config.toml
balance_bias = false
norm = "rmsnorm"
beta2 = 0.98
Below are experts of layer 3 (counted from 0) of a mixture-of-experts language model. Rows are named router (the router's row for the expert), gate (a neuron's input weights, with its number), up (a neuron's input weights, with its number) and show model dimensions 448-511. Each number is 200 + 20 x the weight over its row's rms, rounded and kept within 0 to 999.
After each expert's rows: a language model's description of what the expert responds to. This comes from a sample of Wikipedia text that the model never trained on.

# expert 56
router,205,189,160,184,206,167,207,176,193,172,184,209,217,217,183,176,200,182,218,212,216,220,194,218,207,191,204,199,175,165,185,196,215,177,200,205,197,229,191,206,193,211,231,187,226,250,195,209,237,203,245,198,181,185,184,236,206,174,206,230,214,187,177,185
gate0,197,228,164,191,224,204,170,166,156,209,174,247,175,206,237,181,193,210,199,189,187,205,182,215,192,218,196,180,220,227,214,214,176,223,196,236,202,164,190,217,207,193,178,224,174,195,188,191,207,176,177,234,196,207,217,186,209,212,199,219,209,220,199,188
up0,217,176,184,187,192,225,204,221,184,195,199,211,209,200,196,171,237,186,195,209,225,194,137,185,198,232,179,207,187,186,187,212,224,186,202,175,187,185,179,197,224,210,237,179,205,189,211,245,225,241,217,168,206,195,173,180,206,216,213,195,182,226,178,207
gate1,181,176,205,203,201,207,221,178,211,219,221,213,197,169,206,211,199,180,217,168,228,197,196,245,186,174,168,185,156,182,218,156,220,211,195,194,208,190,190,213,214,249,226,199,187,195,196,172,185,192,165,184,228,227,201,207,172,202,191,216,190,194,219,194
up1,148,181,185,203,205,217,238,207,141,196,174,219,211,209,209,204,201,210,182,200,190,216,201,212,206,222,201,201,215,204,169,186,239,186,235,208,228,190,216,204,202,198,211,180,185,225,182,219,201,224,219,240,202,150,218,194,187,209,198,179,170,182,195,204
gate2,171,232,235,197,228,200,207,203,178,189,175,202,218,185,195,205,199,171,194,204,225,201,187,203,165,202,228,226,199,153,209,208,169,175,191,194,191,173,208,207,207,225,229,223,221,212,188,213,210,214,203,211,195,212,195,224,215,210,185,215,211,207,185,227
up2,220,198,177,180,212,181,217,181,171,184,200,158,208,205,195,190,228,161,176,227,206,209,195,242,216,222,178,213,214,206,208,225,164,243,187,197,193,242,170,185,159,225,202,207,186,210,212,237,192,194,212,179,227,186,172,185,205,181,196,188,200,181,184,223
gate3,182,248,172,228,204,197,227,202,244,223,182,187,179,230,205,182,160,210,228,176,241,194,188,195,187,205,192,181,224,207,221,212,219,177,147,198,167,254,175,208,210,202,197,173,233,207,192,226,185,203,199,225,198,206,230,190,184,198,190,196,215,208,156,147
up3,177,211,204,222,182,185,211,176,199,174,194,188,206,188,201,202,193,172,238,171,168,203,193,205,198,176,212,190,173,206,207,197,189,186,184,211,201,195,200,205,240,217,213,192,209,271,207,174,213,219,178,196,207,198,165,212,217,209,213,176,179,219,218,238
gate4,149,204,174,202,160,174,201,217,202,213,187,210,207,191,190,169,215,243,195,196,195,217,199,186,204,217,207,247,221,222,202,226,178,200,204,193,185,237,208,217,199,177,182,205,167,188,215,183,188,171,185,214,216,170,198,227,180,196,204,214,200,186,218,227
up4,197,190,173,170,172,209,177,178,209,182,198,227,182,183,190,202,203,223,209,203,189,207,204,200,239,198,190,193,191,177,173,188,187,222,196,216,180,151,192,201,234,163,187,220,197,225,215,210,193,182,193,191,192,206,195,223,184,197,172,197,184,189,190,213
gate5,214,211,186,197,210,176,237,232,195,211,215,196,215,195,215,217,225,178,227,234,233,150,158,196,198,203,138,197,190,214,167,202,193,201,178,173,214,216,199,207,169,194,218,182,168,190,196,224,226,228,201,203,201,191,209,162,202,210,195,199,216,207,153,223
up5,199,213,201,225,192,218,154,210,169,202,215,221,191,202,195,180,201,214,213,180,185,203,234,201,196,209,221,196,225,179,195,182,222,211,191,211,202,178,210,226,210,210,168,137,205,178,198,215,186,199,179,202,179,214,213,186,221,201,186,218,202,202,214,187
What it handles: Syllables inside words and names, often ending in a vowel, e.g. dang-ero-us, wa-go-ns, par-alle-l, Voj-vo-dina, Seringap-ata-m.

# expert 32
router,215,211,198,179,221,168,207,178,176,170,211,183,228,190,189,177,206,192,220,224,177,215,206,215,183,200,209,174,216,212,246,198,209,194,172,159,191,221,225,231,208,192,202,232,191,215,216,218,179,159,210,231,192,192,158,207,200,185,193,217,209,222,198,172
gate0,196,185,176,187,209,206,184,167,182,234,201,214,209,182,198,204,239,219,219,209,192,226,163,203,191,206,206,206,256,263,185,226,206,245,203,207,168,218,204,200,199,194,174,171,155,190,194,186,205,160,191,187,216,188,190,216,224,187,213,168,221,195,199,190
up0,216,212,193,186,156,211,211,186,226,214,203,259,187,168,227,185,215,214,197,212,226,230,225,207,192,241,200,204,203,201,214,196,205,195,200,202,192,208,163,187,204,181,188,205,191,156,205,192,195,202,178,191,234,187,195,188,196,183,200,171,242,217,179,207
gate1,223,199,205,183,207,188,198,195,257,189,222,248,198,203,212,221,208,196,198,215,228,191,189,190,175,197,216,203,187,222,185,190,203,199,204,204,165,213,193,238,217,232,180,162,214,211,224,190,242,208,177,220,194,184,210,203,202,198,216,207,176,204,235,191
up1,206,196,180,174,218,188,208,200,224,194,205,176,237,184,211,234,187,245,197,231,198,179,191,187,199,197,210,195,185,218,204,190,200,202,213,201,240,195,150,172,243,187,212,211,209,167,221,185,154,187,208,148,192,186,212,205,179,181,168,200,230,206,158,218
gate2,215,238,194,205,229,206,198,228,197,209,194,202,200,149,207,197,213,178,195,176,228,155,190,183,175,168,226,209,162,181,211,224,162,203,186,221,196,234,202,224,218,201,185,211,218,201,206,165,182,196,206,225,181,206,174,206,192,187,226,213,211,179,180,205
up2,178,175,162,199,224,183,184,216,174,166,221,213,217,185,209,238,231,199,209,240,238,200,164,180,193,188,209,206,192,208,191,221,196,217,194,189,197,222,187,213,195,229,161,175,186,165,159,210,225,211,196,209,207,229,170,221,190,206,224,217,221,188,179,209
gate3,204,197,192,209,219,220,206,250,201,188,233,187,218,229,224,214,191,244,186,228,193,207,177,233,219,195,170,257,213,191,157,192,193,179,221,222,183,214,198,208,220,221,214,189,223,193,187,172,203,219,209,212,202,187,158,196,156,198,173,224,158,180,202,244
up3,217,181,214,210,200,217,221,206,196,159,193,200,191,240,219,229,184,216,192,195,166,245,234,182,182,207,219,165,190,176,216,202,220,204,194,178,153,184,173,205,194,223,204,203,168,180,186,244,208,201,161,180,179,202,188,203,207,148,185,169,191,218,205,158
gate4,190,219,226,227,203,201,194,180,195,185,184,210,186,197,218,188,197,198,190,164,195,186,194,164,192,235,194,191,218,179,212,192,231,198,212,205,158,144,202,208,175,219,236,166,225,231,207,238,184,220,229,225,202,215,203,242,219,193,214,190,217,201,191,187
up4,200,174,212,226,213,189,233,213,200,190,198,201,216,238,222,238,164,206,213,209,202,201,182,207,181,188,221,212,197,207,218,228,176,185,195,207,217,207,173,225,181,229,195,247,172,182,186,195,248,212,204,211,147,195,195,197,216,183,206,184,209,176,196,162
gate5,208,194,189,193,200,217,211,188,223,217,228,222,195,216,229,190,179,207,177,170,185,201,219,150,166,178,204,164,189,216,197,186,186,165,187,232,175,213,168,196,201,180,192,193,208,188,198,189,191,169,202,201,188,198,180,188,192,231,217,194,219,241,161,193
up5,208,182,204,183,251,194,200,197,190,204,192,176,213,175,208,219,163,184,215,238,202,219,189,216,206,208,222,201,224,194,223,224,175,227,225,160,223,166,219,185,196,229,196,222,217,208,210,245,170,228,190,165,220,215,154,199,214,219,178,187,232,179,215,183
What it handles: Nouns after the or a verb in chart and list contexts, especially number in ranked number 37, plus part, list, top, record.

# expert 41
router,165,223,188,207,208,167,215,191,207,143,192,206,228,213,211,233,209,198,222,192,205,212,185,202,199,168,220,213,199,205,243,192,219,177,193,189,194,228,187,210,180,186,177,208,198,256,202,192,220,157,229,194,190,198,193,199,187,196,212,191,198,199,182,171
gate0,152,173,226,219,202,178,216,229,209,178,233,234,177,208,177,169,206,212,213,198,197,185,209,223,170,178,204,188,202,188,195,231,180,209,217,214,215,191,193,201,250,203,203,195,158,199,239,184,230,213,199,191,188,210,204,211,202,194,216,211,219,230,204,211
up0,199,200,185,225,175,196,154,212,180,212,176,180,219,210,172,199,210,195,161,192,222,193,177,164,204,210,175,195,225,192,204,252,206,197,196,228,192,203,205,225,203,184,217,223,188,202,186,193,233,177,196,187,194,190,202,212,176,197,210,219,188,181,210,179
gate1,216,177,165,184,190,175,205,208,224,162,176,217,219,215,173,207,209,201,183,171,195,203,209,214,171,195,194,207,200,204,203,190,222,204,218,198,182,203,196,217,254,175,219,244,212,216,226,209,188,193,182,167,145,186,219,154,202,189,192,172,163,168,221,186
up1,187,231,214,206,212,202,208,161,215,200,207,225,184,220,194,214,203,205,213,235,179,204,177,180,211,212,183,184,214,194,195,222,215,221,211,212,226,231,179,235,204,184,206,205,208,189,200,199,232,237,175,201,203,201,184,205,227,194,200,191,190,191,207,220
gate2,185,223,190,212,206,202,207,236,222,177,214,214,259,193,230,198,202,231,175,239,190,207,226,140,192,212,199,236,201,204,228,197,177,201,213,255,192,176,203,195,174,195,204,205,174,223,207,190,226,227,197,175,237,235,196,216,215,178,244,174,204,147,191,162
up2,201,178,170,225,167,171,191,160,206,194,207,194,196,175,223,175,211,228,220,210,195,180,219,195,228,213,190,238,188,207,199,202,217,223,206,238,185,196,200,189,170,214,218,187,196,195,234,209,212,191,204,194,211,202,191,193,177,216,186,203,167,207,178,174
gate3,225,184,216,190,194,189,209,214,170,156,213,206,225,235,190,193,168,214,214,214,208,194,186,173,224,226,233,194,185,226,204,224,183,215,177,210,182,185,198,232,210,188,186,181,196,201,177,191,210,217,182,207,202,190,165,191,190,171,189,173,152,226,230,208
up3,205,192,219,210,174,203,179,198,212,214,215,215,194,143,185,201,199,151,217,196,212,200,225,186,179,198,165,232,187,213,208,240,178,173,231,192,235,215,187,210,205,176,219,198,181,185,189,167,197,194,195,221,223,226,200,223,160,235,201,225,180,192,218,208
gate4,201,180,195,200,187,201,213,199,187,215,173,204,191,193,189,197,193,144,229,208,221,208,184,228,203,223,199,187,197,188,214,197,182,178,212,193,176,175,202,223,210,200,198,213,205,250,182,233,196,203,153,183,188,214,190,209,232,218,236,242,220,187,192,210
up4,215,211,175,211,165,197,198,189,159,209,221,156,212,189,231,215,196,199,236,193,213,211,179,232,229,238,157,207,211,222,196,207,204,204,188,186,194,213,192,191,247,215,201,176,196,204,196,189,184,199,163,190,204,185,187,201,183,196,195,201,184,226,199,185
gate5,211,197,221,177,181,203,186,205,191,197,193,211,213,208,204,229,202,219,179,202,205,210,201,193,210,185,232,175,207,231,217,221,225,158,215,177,190,199,204,163,167,202,216,169,201,256,184,187,181,181,214,174,200,213,228,228,190,186,208,210,227,206,223,181
up5,210,183,196,164,182,200,200,171,227,197,212,186,184,197,208,212,209,180,171,201,212,222,178,231,212,202,194,221,218,175,233,167,184,171,202,204,207,191,185,173,214,177,208,180,189,176,197,216,179,222,230,216,231,179,218,246,173,222,214,191,192,199,168,208
What it handles: Byte pieces of Thai, Chinese and Japanese script, plus final word pieces, zeros and pipes inside statistics tables.

# expert 3
router,197,201,199,176,200,162,207,186,201,176,199,177,246,188,209,189,211,190,221,223,199,178,212,243,221,200,202,178,214,172,246,189,199,166,191,174,198,186,197,212,185,205,213,215,176,220,169,208,206,195,231,243,223,191,171,203,184,225,209,225,216,197,187,189
gate0,218,204,219,190,218,233,221,219,175,198,157,188,199,197,186,204,223,224,250,225,201,206,211,177,190,172,229,189,208,172,174,185,191,197,239,182,228,196,205,213,187,199,203,178,186,190,216,196,144,204,204,200,177,224,211,196,254,212,182,194,210,163,196,219
up0,192,163,167,200,204,220,207,230,229,202,234,213,253,196,200,211,209,223,155,203,192,224,208,211,219,224,202,223,201,209,215,208,187,190,207,190,224,194,251,206,221,200,197,224,168,207,223,206,194,204,191,182,157,178,150,190,214,224,204,194,186,229,198,208
gate1,201,205,180,225,197,200,219,197,224,180,199,189,194,191,171,227,208,205,203,208,217,220,207,200,208,219,174,194,199,222,198,214,211,244,222,218,205,217,183,225,176,184,247,224,204,202,213,240,202,211,223,202,196,211,252,183,216,182,208,166,185,182,222,189
up1,191,199,229,193,182,182,195,228,198,202,141,222,187,187,251,165,210,191,240,187,186,186,236,172,170,168,198,198,230,237,221,197,208,232,218,209,188,172,206,220,226,184,219,187,198,189,206,178,230,199,219,210,218,179,166,174,202,202,210,219,171,197,193,202
gate2,212,221,209,215,170,210,205,179,197,202,192,213,201,198,202,208,208,209,218,192,189,223,206,227,206,175,201,192,212,187,205,167,167,213,213,188,195,185,198,209,170,175,191,162,214,195,229,212,202,256,208,207,204,203,182,190,195,184,219,191,226,213,179,212
up2,181,191,206,180,193,203,255,200,199,223,160,206,211,195,218,208,180,258,190,223,193,164,219,212,198,193,212,194,210,216,195,223,201,155,192,192,205,180,177,187,225,204,186,202,207,200,211,217,209,210,167,205,210,198,205,231,215,185,209,200,212,204,188,212
gate3,236,177,169,217,170,221,202,187,204,197,219,232,194,184,229,197,193,225,240,191,139,221,182,171,218,209,208,199,162,233,209,220,231,146,195,216,210,218,198,211,204,204,218,179,188,206,197,175,210,181,207,194,196,200,214,246,189,217,182,178,174,164,179,178
up3,226,196,191,225,198,209,192,211,195,206,222,187,238,220,227,177,242,179,185,191,165,190,215,206,170,201,214,189,205,237,185,194,192,174,198,178,162,195,202,193,224,197,190,180,189,214,241,200,205,218,204,212,206,192,206,226,174,234,214,227,216,164,202,182
gate4,197,187,189,227,207,198,223,216,224,181,201,202,200,184,160,167,217,207,218,209,178,164,198,173,217,207,169,197,199,177,216,188,198,216,204,174,228,176,200,212,162,172,242,189,222,160,207,213,190,181,223,202,247,176,170,215,199,203,227,232,229,205,196,172
up4,178,190,196,201,178,198,201,203,220,187,217,229,220,193,207,179,212,187,232,205,155,189,254,178,200,219,205,187,176,225,213,192,219,254,213,192,219,236,213,198,179,204,182,191,201,197,222,208,234,205,169,221,211,221,186,193,185,214,229,230,175,198,179,203
gate5,186,188,185,258,225,172,198,197,196,203,204,194,190,175,168,226,191,233,204,215,184,219,199,197,198,218,185,231,184,219,212,199,207,205,175,192,227,208,181,194,213,181,201,229,186,186,209,170,196,214,176,208,196,257,217,195,203,222,177,200,186,206,223,190
up5,212,209,201,234,215,215,211,172,181,207,210,209,223,198,181,155,201,216,181,184,201,177,218,244,164,202,189,204,213,188,171,207,208,186,158,198,224,226,177,183,229,197,213,185,190,199,209,172,204,224,226,207,224,209,200,218,201,217,225,214,189,190,178,207
What it handles: Nouns naming creative works and their attributes in articles on films, albums, games, such as film, album, title, song, season.

# expert 62
router,216,200,157,176,204,175,191,210,183,203,188,179,237,189,212,202,246,162,171,226,213,220,170,235,190,199,189,203,169,177,196,184,193,178,218,166,188,227,163,245,211,213,195,219,237,242,202,186,199,197,207,191,213,211,188,174,196,192,220,239,195,235,202,217
gate0,208,204,176,200,186,188,181,207,213,181,221,177,204,161,200,247,208,202,186,185,193,184,213,203,232,200,188,175,193,184,205,174,228,251,182,187,207,217,198,207,211,223,221,210,216,177,211,205,177,216,190,203,185,204,224,195,195,156,189,205,186,194,186,184
up0,183,210,186,206,199,239,173,196,197,179,212,195,214,175,192,201,186,229,216,236,180,188,210,198,199,221,185,214,169,176,218,142,187,224,211,196,215,195,216,169,208,197,192,226,211,221,192,212,137,247,166,227,188,207,189,221,193,216,199,181,212,173,196,207
gate1,192,196,222,209,195,217,182,183,206,147,195,181,174,179,215,200,216,205,181,173,171,182,204,168,227,181,200,191,224,226,183,177,201,213,192,225,212,207,185,212,211,243,196,198,192,237,186,208,217,174,198,188,210,220,210,188,197,156,208,184,196,188,236,201
up1,244,187,222,220,179,202,199,195,212,189,212,213,190,218,198,199,170,201,207,205,193,189,190,200,206,204,198,208,210,249,202,214,177,186,209,190,231,234,193,219,197,227,228,210,207,213,193,236,242,197,193,199,205,182,192,214,211,159,224,152,226,224,214,184
gate2,200,161,186,210,217,164,222,209,185,198,196,197,190,176,214,191,176,209,218,195,208,201,226,221,161,193,194,208,200,169,198,221,177,221,198,182,189,158,144,198,200,225,180,205,223,203,200,185,190,231,185,194,195,179,176,219,196,178,207,212,207,192,190,189
up2,220,199,227,175,196,211,168,203,198,185,217,168,202,180,214,242,207,191,185,213,176,189,219,190,225,208,208,191,225,240,206,199,211,220,191,174,216,178,186,213,200,143,245,200,223,210,201,200,171,174,173,223,232,181,225,230,182,204,193,231,173,191,183,179
gate3,228,201,196,224,172,204,231,229,176,172,222,171,188,199,208,222,194,180,185,220,205,166,206,189,195,167,196,234,227,201,192,205,193,203,220,198,222,183,232,212,218,207,198,162,203,179,169,187,213,176,228,205,212,191,144,198,222,179,220,198,231,193,193,214
up3,179,195,187,200,175,216,192,195,204,200,228,198,230,204,199,232,175,183,176,181,206,184,175,181,234,228,178,199,192,224,199,190,201,206,199,170,187,236,209,210,216,197,219,184,218,172,194,208,216,211,188,205,192,221,222,208,163,192,186,199,209,216,209,200
gate4,160,243,231,193,197,179,158,142,189,165,215,179,178,203,168,220,203,210,210,198,221,178,203,202,205,239,218,184,167,226,207,184,224,183,216,187,226,185,202,217,249,229,208,186,197,206,159,176,181,190,190,213,230,161,189,190,165,219,199,230,196,225,206,199
up4,186,209,211,182,212,192,200,233,200,190,188,219,186,173,186,213,184,204,197,234,225,227,198,154,219,214,186,205,255,193,210,205,174,238,172,216,199,187,221,207,206,212,186,223,176,222,199,176,201,198,193,205,214,181,183,218,209,199,190,202,200,201,176,206
gate5,211,201,215,204,220,216,178,198,164,208,197,179,208,169,199,228,211,197,202,191,211,211,215,161,197,211,197,156,199,211,203,208,194,183,200,236,211,183,182,227,203,210,201,184,209,239,191,225,174,164,235,209,222,240,197,183,186,185,181,229,172,223,189,205
up5,204,210,195,220,172,209,185,201,188,180,190,200,212,190,235,182,176,183,241,217,200,195,202,172,208,240,225,166,238,181,210,175,212,198,222,211,201,193,222,192,217,195,154,168,223,216,203,232,220,229,196,212,162,169,183,204,198,200,215,190,136,232,203,195
What it handles: Word-medial syllables ending in e, like embed-de-d, att-ache-d, envis-ione-d, plus Japanese, Thai and other multibyte characters.

# expert 12
router,200,235,197,172,207,200,196,196,208,197,202,215,215,187,223,189,167,176,221,247,202,202,203,243,174,219,232,185,203,153,243,180,182,183,150,209,208,235,196,196,191,208,226,242,181,218,196,203,171,177,220,182,199,200,155,194,194,214,211,209,204,218,176,168
gate0,196,204,180,241,200,182,188,182,207,240,191,178,205,180,233,214,201,228,192,175,206,199,198,222,175,170,188,231,182,207,182,180,250,183,206,199,236,191,195,200,186,226,207,200,223,186,183,205,223,201,209,204,199,209,205,230,214,188,236,196,222,191,245,208
up0,222,195,194,141,188,224,195,199,230,218,224,210,225,186,199,231,200,194,189,182,229,194,227,206,196,194,157,203,211,213,226,242,191,223,179,231,195,224,206,200,189,170,157,189,217,179,204,195,238,219,205,221,236,201,185,220,238,216,166,231,209,200,202,184
gate1,194,180,212,207,217,193,163,214,203,198,180,207,252,199,196,193,184,200,215,213,180,167,198,201,243,226,211,192,232,205,211,211,168,193,195,194,206,181,201,209,217,229,237,200,213,192,204,201,190,174,188,185,188,197,236,214,188,228,188,182,195,170,188,217
up1,250,192,199,204,221,196,187,180,255,237,204,195,198,230,211,212,226,194,192,188,207,180,241,224,212,227,230,214,191,200,212,192,203,191,208,229,184,181,160,185,176,175,211,251,182,180,208,230,175,224,189,215,185,184,178,221,202,182,246,204,234,214,231,201
gate2,221,209,179,182,216,217,209,190,187,189,202,229,190,226,205,208,209,220,156,207,186,183,168,180,212,216,208,164,190,236,226,197,206,196,224,199,231,156,176,205,219,197,226,211,191,207,207,232,153,174,188,210,225,183,208,195,190,169,199,196,173,220,190,218
up2,194,180,206,209,212,182,206,202,191,164,177,210,185,205,211,204,218,214,201,230,230,216,199,160,244,170,195,189,198,196,151,187,176,162,238,180,176,152,239,185,210,177,215,226,206,219,227,195,205,192,205,216,235,202,213,202,209,187,170,180,172,195,200,218
gate3,184,199,222,199,182,232,185,195,205,257,191,175,199,217,242,200,244,169,233,233,181,184,210,223,194,170,207,222,196,192,196,168,209,204,214,220,202,173,213,223,209,161,186,226,174,204,181,203,216,147,213,212,159,184,215,195,188,188,200,188,174,254,192,214
up3,226,214,226,197,231,196,222,208,210,189,197,200,190,187,171,192,187,211,174,207,187,209,207,171,200,221,201,191,205,208,195,212,199,243,213,185,178,243,174,180,192,188,210,163,252,214,190,219,216,198,205,153,229,199,192,224,228,204,218,244,217,152,197,177
gate4,234,206,202,191,228,173,188,203,221,232,174,190,225,191,196,199,171,207,184,203,186,174,186,220,230,227,196,191,233,191,217,189,189,172,194,184,184,185,241,205,217,204,174,205,186,195,191,189,181,194,200,220,235,217,220,217,169,192,203,201,207,184,229,210
up4,205,203,224,202,167,211,169,194,245,205,188,193,162,214,197,216,199,203,190,216,209,200,175,171,215,177,234,217,227,198,201,165,193,170,179,193,188,223,214,220,216,234,226,192,200,184,191,207,223,210,200,193,198,211,183,181,200,183,266,214,209,197,204,194
gate5,195,151,208,188,197,210,236,212,199,220,143,236,201,212,243,205,207,227,189,195,183,159,167,192,180,173,244,197,208,214,190,184,148,199,243,188,184,217,174,206,187,183,202,204,178,210,181,224,221,168,227,174,170,244,184,176,228,212,220,174,210,188,172,221
up5,214,205,222,248,219,198,203,201,237,219,196,205,192,171,185,200,186,205,190,237,193,199,207,231,207,206,183,219,193,220,240,197,195,190,185,226,210,164,199,172,191,185,201,216,187,175,211,196,213,208,179,191,200,189,177,206,207,199,175,198,224,193,202,167
What it handles: Prepositions and time conjunctions after verbs or nouns in biographies, such as of, in, with, before joining, until, from; also clause commas.

# expert 23
router,210,237,186,166,222,202,225,174,189,186,206,211,210,197,202,192,197,181,211,225,213,191,173,183,236,211,202,200,212,185,235,180,213,192,200,204,231,217,201,190,186,193,198,202,222,243,184,199,219,187,219,192,184,208,169,168,193,187,181,213,218,164,216,205
gate0,219,217,205,205,185,193,206,224,182,185,200,190,190,172,199,186,158,203,182,171,172,163,193,194,228,214,194,198,162,206,205,220,237,227,196,224,212,182,223,186,200,181,199,192,198,226,187,183,233,223,184,217,160,215,228,197,162,202,227,202,180,204,218,222
up0,192,230,222,197,173,176,206,220,185,192,218,223,205,218,192,189,203,173,199,201,169,228,198,206,199,158,182,202,207,190,173,198,227,179,203,184,236,197,210,195,230,172,230,181,225,166,204,232,212,168,214,220,212,205,200,212,221,229,221,196,180,227,204,216
gate1,234,182,211,219,202,208,181,195,208,190,205,196,233,175,184,190,184,188,209,173,187,211,210,187,207,206,220,188,209,224,143,214,186,207,186,210,214,210,220,237,220,193,207,226,210,200,196,197,205,203,214,171,209,191,185,195,193,220,199,175,217,140,230,241
up1,180,217,228,180,234,178,222,240,235,165,199,180,218,185,208,224,231,185,197,213,183,220,211,242,207,187,251,236,172,236,220,201,201,192,167,210,211,167,221,190,176,226,220,206,201,235,183,195,187,204,211,249,230,191,234,185,196,208,216,203,181,191,221,189
gate2,207,195,208,200,197,192,188,170,221,178,178,217,183,212,186,207,215,185,199,179,158,195,193,192,174,192,189,209,204,208,206,218,207,180,199,218,232,235,213,179,199,203,204,206,206,203,208,224,186,161,211,193,202,179,166,214,205,215,222,197,206,240,223,208
up2,184,185,208,218,204,216,199,195,169,215,162,219,228,197,216,187,219,224,180,207,206,182,183,198,190,201,182,194,187,220,159,187,223,190,213,183,212,179,165,197,210,223,215,177,192,201,201,194,204,156,201,176,189,188,191,173,210,191,199,200,223,191,216,209
gate3,217,207,213,209,207,157,170,180,203,201,219,231,214,194,201,226,187,181,159,213,196,157,217,225,178,157,200,208,170,224,208,218,178,199,179,169,244,191,196,196,201,175,214,190,223,181,213,200,190,179,175,193,205,189,213,214,208,217,217,218,203,197,195,209
up3,243,170,227,182,175,216,175,187,181,190,204,178,206,181,170,214,208,186,196,192,176,200,193,194,215,212,231,223,209,237,227,198,212,199,175,199,205,205,179,177,196,165,210,184,206,171,168,255,184,173,196,209,198,220,206,151,201,225,166,212,207,229,201,186
gate4,182,186,190,202,214,185,232,205,187,184,204,181,191,207,211,168,173,212,187,165,217,202,199,221,199,225,202,222,178,241,237,197,189,257,194,185,182,196,162,178,205,216,183,210,186,205,191,218,197,218,192,214,212,170,191,206,146,230,223,166,201,204,194,214
up4,202,166,207,237,211,177,190,187,221,224,202,184,153,194,228,210,205,192,215,203,175,199,219,148,210,166,190,180,195,195,251,187,177,226,213,213,212,163,218,213,202,186,205,192,220,219,182,186,217,196,197,178,205,177,195,201,222,197,188,207,205,208,196,190
gate5,163,205,196,203,202,207,245,219,198,182,186,214,201,198,177,215,245,167,200,217,192,216,236,214,232,154,216,210,209,226,228,228,197,190,217,191,214,185,205,207,208,213,191,210,158,207,216,221,213,213,189,222,164,207,214,148,185,174,203,227,203,214,190,222
up5,184,214,178,212,176,190,194,194,217,201,226,207,205,196,206,176,186,207,180,204,196,209,184,221,210,217,188,234,170,180,176,174,190,217,225,199,190,206,176,237,189,228,228,214,195,231,193,183,228,194,198,207,216,203,178,198,196,171,186,180,188,215,226,181
What it handles: Year numbers or year halves in birth dates, lifespans and seasons, like (born 1968), 18|97, 2017–2018, aged 26.

# expert 35
router,215,211,193,139,186,191,202,205,202,168,188,179,212,180,209,181,197,177,230,213,202,238,177,189,184,243,212,181,171,198,192,171,208,173,192,205,206,193,213,216,196,182,210,250,171,207,186,164,203,170,211,209,210,202,188,189,216,193,187,196,210,208,209,191
gate0,237,219,176,180,174,207,202,221,209,182,172,188,182,226,191,197,226,193,214,207,196,179,203,170,196,223,213,213,159,216,180,235,217,197,204,190,187,186,203,197,204,208,235,173,199,209,231,194,182,208,206,174,196,202,202,160,210,192,228,187,177,226,175,195
up0,201,172,187,181,221,201,184,197,212,180,230,244,186,214,223,214,192,185,173,190,195,193,226,189,199,207,201,183,159,202,181,192,189,204,225,200,176,175,209,182,206,197,195,204,173,201,231,227,184,188,215,191,206,208,247,217,190,165,223,225,196,193,178,217
gate1,217,204,228,220,193,193,197,198,212,179,196,182,211,224,168,194,165,232,196,248,177,198,187,203,181,211,204,222,202,187,195,196,189,222,163,231,195,201,166,248,220,222,198,169,208,204,205,188,217,159,199,203,164,165,199,187,204,190,202,192,198,194,197,185
up1,211,237,214,225,216,196,210,256,185,229,198,180,196,163,171,174,182,230,199,178,221,219,176,176,170,248,217,232,199,229,251,187,180,175,194,222,198,229,177,213,195,219,182,225,180,211,195,191,176,243,217,192,219,210,168,201,187,214,208,187,193,251,182,185
gate2,195,221,169,183,204,191,207,214,220,194,214,163,228,205,233,226,174,219,181,217,187,226,197,210,200,227,226,193,228,204,207,177,200,224,216,206,223,186,215,226,220,209,223,193,187,256,227,181,162,193,192,222,193,210,243,166,201,195,210,216,185,201,164,181
up2,186,194,220,153,174,192,205,184,195,196,196,219,161,215,215,204,181,209,179,200,164,199,222,188,223,192,245,187,194,206,193,193,209,154,239,198,184,168,225,216,216,159,227,191,200,199,176,192,229,226,216,191,190,246,183,205,190,175,191,215,212,193,198,212
gate3,190,215,208,210,181,153,179,187,203,201,184,190,174,225,176,190,144,185,216,210,192,202,223,183,222,190,230,192,163,203,160,251,202,176,213,181,218,199,178,206,175,207,187,199,204,200,224,195,203,186,205,186,219,187,216,187,211,225,201,181,171,214,218,179
up3,176,202,184,214,171,198,210,200,178,208,200,206,183,240,203,193,170,209,211,207,196,191,202,169,193,171,232,181,189,224,201,196,238,189,194,171,229,179,205,219,210,186,193,211,199,186,184,191,191,189,201,177,216,190,198,172,225,183,173,191,173,163,182,215
gate4,171,227,205,166,177,178,227,219,219,190,208,191,182,198,174,204,202,222,204,206,178,212,231,186,193,190,155,216,199,217,180,223,215,190,237,175,201,232,194,229,216,193,204,220,240,191,182,179,200,169,225,212,206,232,226,234,198,184,219,189,195,183,195,197
up4,183,213,199,220,201,185,186,184,224,179,190,194,194,186,203,192,198,222,203,220,207,185,147,211,179,166,195,232,199,206,214,201,208,186,181,189,196,215,218,205,198,194,165,191,198,187,206,233,202,192,221,211,201,159,199,135,195,184,179,212,172,180,203,169
gate5,182,191,216,205,211,194,193,217,207,210,207,178,207,208,195,169,189,204,188,221,227,200,221,194,168,189,210,198,208,250,229,193,152,211,214,202,177,202,200,213,205,173,206,237,194,225,203,189,217,160,219,234,190,198,188,164,193,189,212,175,231,185,227,170
up5,213,215,210,210,224,206,172,248,197,221,206,208,214,225,204,182,219,185,207,173,241,200,185,206,150,192,186,182,210,226,213,192,182,181,216,197,239,212,196,198,237,177,212,228,186,209,199,195,242,197,187,218,140,194,196,181,191,208,207,156,192,168,194,192
What it handles: Articles and prepositions in stock openings and census or election text, like "is a county", "is a village", "re-elected in", "census in".